Weights of a small mixture-of-experts language model, trained from scratch on English Wikipedia.
Experts: 96 experts in each of 4 layers, 64 GELU neurons an expert, a shared expert of 128 neurons.
Below are experts of layer 4 (counted from 0) of a mixture-of-experts language model. Rows are named router (the router's row for the expert), down (a neuron's output weights, with its number) and show model dimensions 128-191. Each number is 128 + 24 x the weight over its row's rms, rounded and kept within 0 to 255. Numbers have three digits each.
After each expert's rows: "raises" lists some tokens whose logits its average output raises strongly, later layers aside. This comes from a sample of Wikipedia text that the model never trained on.

# expert 18
router:148111143174142100095107116167122081152174123149100092143122157080099129159125115114128114157136109160122077138152114122143136138168148123113111113093079156103144125160124158125118091126169128
down0:151158139129084107084153132108165109172112122159122184113118142184097122159119161132132097146168106156101146158141111116094094125129189161141116122099161153134121092140116105098114133120148147
down1:133139095088089119108098116117151111127118102127146100121137107140117157126122112169157145143130103141132146166144137107144125122129149154146127121095131136107129112101149169131121131116154095
down2:090123119136120119086122095132122118141133113140150110122134107132099118123108095081120129109149113147112099122115112140129099128197122149126100128091110124096116088119163144150169078160139101
down3:129166110145152136128129143140133159152163147159128103137120161150150140174138143102120139139111118163094159135116115150130133134090119111138086128162138146129165131135128106150141122136108095
down4:100125132117126136135111155133102187104122122130121110106096107170123087127173085107148135110095178094119140107157196132144136137153114169141136115151139092135137142110105135127131119136131147
down5:132112146097143124156127125095107101089161195107112135065166086178128146116106080148163132096124136112156132139129083161122142143108160102126096146143077105116114151152131150155165105147160091
down6:149103076120119151135123113114105140099139082136089126126140138162098110132107102085130135099085133087143164129135139123144124151148119182144112098189093114148114132147107113103123133143138114
down7:132140157094123167123124136182166129094131141132143146151076145104090140141144121108141139111131143169114146114093144100153138114108111135120125126139110158075148128137129102128159155102109127
down8:156101083135134121144132120097085120104114138150104121116128113121116088134132100164171131136098145130169131129138140095137175106159136088091121158060133153093191103130129115125124152110114146
down9:139183074149133134100100137131175170145096138110139127144045114074120146142105125137135127118107136136136159106119121120106087101102160151144179147138134079112115152137128135147115124131105121
raises: "d", "s", "um"

# expert 28
router:108114155169138088097122108162117153137117133136094137119111155073139155135151104121114116120120089166103123128138151064144146156120130087127120130085101136169128144197140154131132133129126133
down0:132124097152162115157151132101119154137121138110161084111149117138091146131137085103114155103147144124144116147163104115145154123147142105140139091158133171177120101153163104173121071122140155
down1:174131144144111120106107109152148084129093120110122172127134163110120082130114141157095140133161087156138118109136197158152086153122102128142145159130124116137128095151147137105148131141129117
down2:122142137113140122127174112128172075121142132134139128115120122134143060124112141166122149113102149121132143163103120133126147105155156110140144127125106113119125152117118118154101117139132103
down3:158130127102109117132124159109113109176148133129151111152108131172147157113116059163118124134135144132179106170110144125147135115128143142127116152196142099107106128154154130126110130138150130
down4:147140120164173151170142158120120141133127118162107137141112137162105153094148136115140138151077119082168132147138128080126146158118127105123145151161133155153144120110162101137135155121098131
down5:163129132126093113121102155060127113150094124176181149079132115125150131136131115140075153123145166139146113156112086064133097110116105115126154133123125132163165124138128105141178127106145082
down6:140109092150096097119131166155145117157115113114138126116107134142108152143163140083109135113089116151136114110155110116152113118135090127130119176131140150071103110157122147089117094139111089
down7:157128121161114117130139208165132124151105138101105127114127099104098135117105139132155151114172144125162083113132079124074156157182106135082115121139147133143161121122132163165125135119160134
down8:123121161154066108088115075097123137141101084103159148119106123118138116144124164127164103133133097138115152104094172139165156129133106112158120131078126113146126203115125146149126099141097131
down9:143127126144063151133131170122128103090127112113131127140114145130146096083111116141139077089167115127115124132149143124142148174140138167134123137125119127137111121138084165197119102172140119
raises: "-", ".", "al"

# expert 37
router:160154103126148092131121122165125139096126125129105135105107116152126176128105079097097106140126116136105110155150123110108133168100123118106130120135135174149127151145149165137157111138163118
down0:139114153128138145112125121115150117121137113109094119148096155122129152100093133170175150173124132144090132085108143131137126116115147082099105137179123109124101148141116144124094127126140142
down1:123109109167121145111138137116099138118133102115188087078120101124175098070114133085131152123125122145124096106139131183149143127156140099111109106160139131126137128121166128161116150121154138
down2:086131132112136165089105128166210143167155097123100122098119147100143091124134145143120121188127161091123121145107134117156123132172117097180145111123143111148081113140171126079147096118104125
down3:142136083169187107126117149121124110093134054148113094151129138155120131130113132090094140065127165150124159118169140120141142123143134138163108100110135133145126137095089133125133137136154126
down4:120154115131135141110158134137115141109125123131174153138127134179122109132123134171122125127190132103130137134135184138182179084147101115093125115131118148125107190118141140100138128111148158
down5:130090165138131120143202171145130146124132111142128150145126126136117139110144115141169122130113101138129142114122105157106131115133177136154098119130140163154123176118087052131155150081096116
down6:123130121180105106121136093154102116092147115148138176155158151125091145102148138128151153172126142120132108141110130130089105079120147181125146136100113126137110143127104147109088147135108136
down7:132140116116126061114117093142159162134102084151107098162126124159174098148113148130108126089105087139136170110151156134103101066157135161116091170106136111127140170112157112094108147126156153
down8:099132135129099114074119134170153140131129090131107124102108110154107135136112129147137129142101145091126119122129081152135135112112094127136119107162138156159122125106107137139156147104143127
down9:160104149119119121115111112111173105136115099099143133101132161077142114130125156164137134148111153138123114127143140130101133068141097153141181187111124111126129109109114126097196099133104127
raises: "s", "-", ","

# expert 55
router:166073161145134143132070144112118122141145133148080110153143146112116150165123098116135104118106071138106103135167125145117137116119127127105121113141165146148143122131116138130153155128118136
down0:124093130124084108173137164152126118087129145175154112168142141130129156125122138112116146125130136137166128095184161123103152116133126127184132140150102096132151091113184133099087144140122116
down1:138132148102112101133120108120109144122124104091138144114170125119158156110147127127094136112126154091115121145114145142157135102138154104151130126120137108170108137094137097132130121144136132
down2:143150103089130143112100164163128116106133182141105096095120143133129112154161121072120105102132169129110139093101161117140164138140098072111140149134131115127136095106118116127155109166179145
down3:107157156086134181074100147104141162152131128141142129071135143153140169088103141094095135099102137138147104092125144097134119130155155144163110175115161125109114196097136126113095135147134100
down4:136141180110111119125099107114080150129141098079143156099074127146100167134115109129129103109165140123130164142109101106105106104146164149115083149125124112150097174114145135143104143079111111
down5:121152121086154093135133110127129090150118101160148125106079124090101102142095078153142170132146152127128122135126169137140086138104136106163137098115142097121129134154106112135138130137125120
down6:115146112116142120120075092139131097080085136159130095123127133154109145115126103163134175104146081143118112120132145116131130172118123097102140136116109100164113132160130158115104143080112123
down7:122147137166141100119122086149099131128127083125127090136112112144141069111148127151115178112100142107122095136125106175142147119132151170107153102110089121134145109122111138120089161177154083
down8:126158161144129089130125138091100118134068147141152141155137131120113145061126146175132130141134078164132127080138129112158120122162158105133100147123165145130146133104116142137118138124089092
down9:136128125179129125128172111119122158115096129107122161076133114156104110124140108151135133126140144149146126107132111099116163103134123164110124121120127148129112124067138147186166124102120174
raises: "\n", " |", " as"

# expert 58
router:116132156122169110095107096158084143131157156135065121157115121140125164166088102124112116140144121148109105183164093107122124153155078119138138138127117134116155110150147131146107156092145155
down0:160115133168095109086136156092098099156113091125180132129123112096102100106117160114153118125142146157113130117182181140112112129163146124158122142137122150108079119103113103156147116114153175
down1:121100154146100117120089097098152083095128149132142117116146165099121134123142166167116086120156116144121072147136178114101122155117139141101087126123172117119079135127116119130136154107138154
down2:121114104160103139148176072125138147113132116118139145133102114121189108114110161157116148124106105108141144096119141150127144096166109113152125135112088129128111103126122123139163073182096121
down3:118112136161129109162178108131132129099128090122120138109068123167115136167111130122111156095097125103133105161138160165145149155085086133134096145147161152083144088146147146126169138101100094
down4:064137156150123120120115117134128101113095158117131092175119108153152122135133149081136124104092166091132124123183093111127125162115119170108135135160094130129135157141150118158107119154089106
down5:131136091091112101145144128140124111151122150128160163179138160147110122142159146109156100135146160153113141083170170111119142118095162177100124126107111109118130165129125125150148137207174126
down6:129139115163134091132125134146152135120114113115155129144164175089111137137129133135145161113144127164108183124133141100125129137112088120144134087131161147101153107158161124115097106152131103
down7:092133116131127062152154110149091136121102131161083150183118104127117142163149143123119126109129135160116093118178114109150131148140087166202164141128093101152099080138111163091111122110105090
down8:130152116108140152123104141137174144173143140072119111123143120129103152089088161113148117140160118145133132135137132078141136174106102106076119134124090141104160097109104094150091122115160096
down9:078114100141122144143127109160142115093111124113144123086119115170066164107115123116108130124112157110089151124134100132116100181119150111143094118129119162156119120076108168123163113140128117
raises: "ation", "ations", "um", "ant"

# expert 90
router:114104135133155099101105125140121139110174122119111076112125096116098135147102132122099045145129143133123151164142138098099089105150109141127152099100128144146127157113093137140158086106152116
down0:096142142134051142161146093163137107098134176134146126112147085123130149102168114155103148128125101092119120144130071144121137130129121149145123159121121132148111139135135148105131090157120119
down1:154101121143135091127125108124109144125110108123140163144148052122150070147139148128141133101146128134135153127127122137143142138119162144149172139143101058111167087139132130091116118154176130
down2:133150110090145139084147140118132147150105108079139141124120120117128164124120080138142142092136166080162103060133128117136118117158140115140165099106118174130108118162139109134164145109123091
down3:109151107112060081130097096117140181109104089107125104145144132160121103088079128128153148131132071122142136161125111157124101160136134130106131127079120162119127144108106103184143081091090129
down4:143126171148096148142127145111189107157136127119166139151117131125118169159122113145145125157111133172141131132136131126145103126107133127121190129141130124118141145104136153140130111155090090
down5:119124089155125139120135107157102098133120175107135103095132142129156144186122153144136103122158099136085138095119125134143132134114115144123114137118075096117104154111121147097081184105162131
down6:110109100144122088092168117116124128124090172129108115137126129156091146138110108100129108133152079128129156156137198112121169149121121167114132179165174140124102115106120123106100122170180153
down7:152081119133110186146097095109143107124133087127122159114118110145148104106171112164109124119166117135150085153120164101134127152093115135146118114109148182122175158080140133129139119130085110
down8:123100125084148142152145149143146097133129095107102110113130155138105132149146166136107135118120134108117151131162103086108100142187140156106106076085126165127149091140190084134157108180124108
down9:125125109131135151125152103124101168134133107142104142130106120114148119167134183174137101115135123160085151127145167121114157100138071135154141124120125139143092130157139117135136105121163147
raises: "duc", "ce", "f", "tro", "ception", "vi"

# expert 3
router:150126139132166106119140105126141124161105096185120118149175156104122136152138137101113104117121094126132130136144142118126149123147119110150094103112139127128138114132121153139187152076160140
down0:097136117117136119129131150089129130132162165140146116148105141150133136164122099176093107154165167148156133138127113150111105128126135113133163166094140134079126087156155120098089093142128117
down1:146166166157105148107144122135126096112121113144089106096098188115136117118118172115106140112147125093117105118132107146094140102116208154177126114118084113169156107164166127093128156128122107
down2:133155128129127072108098129104144116148136097151150139127161097103126112130113101167104170119105089115108128145137124097155108148180142090147116097149142092139109125145115106151131108128144178
down3:122163074146112100118157152135178149109156133162124135073148139104136122118105113134138122147105118129132116127140086147101113162126104125114092096128082136119095133160149085168138147129124109
down4:093156131117099140114123133141129140145142118112167110163151097090123152138135118124156100134136152111155152153136151170141203128145130101145103113140108138121146106150144108131137142138104087
down5:103103075143107117124118111137124141146127127123098164113079124106122128140131129117110117095121128128097141107152161136156136144114148141144088152125168125137123150109146152103144175146161113
down6:128124127113149115145149099137110108150126163151118136113147097137184131167181153115111119103127099082150138141081141118148103102113136127106084117151113126127151111097163106094138080142120107
down7:125151175142114114114175160091117140127086135122135112132117129128150151106158125125135118154148160153156117139132109167122144144113135132099135106140124174146119117136127090147152160087100153
down8:127148144113121132108149124149099140131144111135142139144090109166123172095124107139151161106143172158120129120123149126112148110085149156168173147118157140104128081143134123114106108148116066
down9:139111156151133163129093078118170122131117139073133147171159143172072131103119165148135155144159139127146101115143128107080159135137150130128155112150117114132144113131081160083100118145116161
raises: "ten", "p", "ter", "c", "mo", "po"

# expert 24
router:151134116160136155131124124138163102132141165151061144150158131112119155124115113106099091149137107111100109131177164142099105144108137159117150104119132100164141124113127125178099125122121142
down0:111143133123115157108162124154125092106148094097158131133120136157149042091129116139149097126140104090116131140126112127112086152159150130135126141143122125094138107172147129139159190128087112
down1:129126155113152176107137095112091173132170101136143134069131168114128137124117094123116103136118096147127107127140139143130096182124122090088083122125162105112135136100138124091130163094164100
down2:126147149119125098116097155101125132120100178142170146125091094114132156116124142141150138180143103083137168101076113121134141143119130136138150137085123127142100118107139095098145154149110142
down3:098170108095136129095127140100164133107066118101121118099116102108069142119089120109133113152150120135127147130158116179111142123159092116178135102112109144142142141103157097110128112169099090
down4:132131161084105126109131173115151135126100124121176130113142113151139118116157103149094126124145131086150163149114147147184119142127150089125107091149136163173109113096104104122121111092081149
down5:115119100122130120155164117112095123137089140141146117098096141145141142155095115153116115160118107098099101139118162114136085141135160138119131124141200112145112115097117121124145096116127131
down6:149110135120132095150115081144137089124105120124136121112117142139120080130138134163148127143143130115064137120122074156190176153182138143129147128112128153112116100132158086115075095099125112
down7:109156130065140106175132154150157134080090150151161144148105136075115127138135096122139152149098131139131148133108137177127114154112140153150138111179105127110132142111164108155118085177133139
down8:150086109119100111165113190093157114103105164129141125135139149111121092139122159157102137149130122120080153134125117148139154100129111112110139136118132085130141098128108145164078130151119123
down9:143148135150120111150154147153126104105135107152112132093119123149121133129121124135156165125120144094145141128083165123112155102100176160118085127121105130140144129156137137122124126112111092
raises: "-", "\n", "In", "A", "==="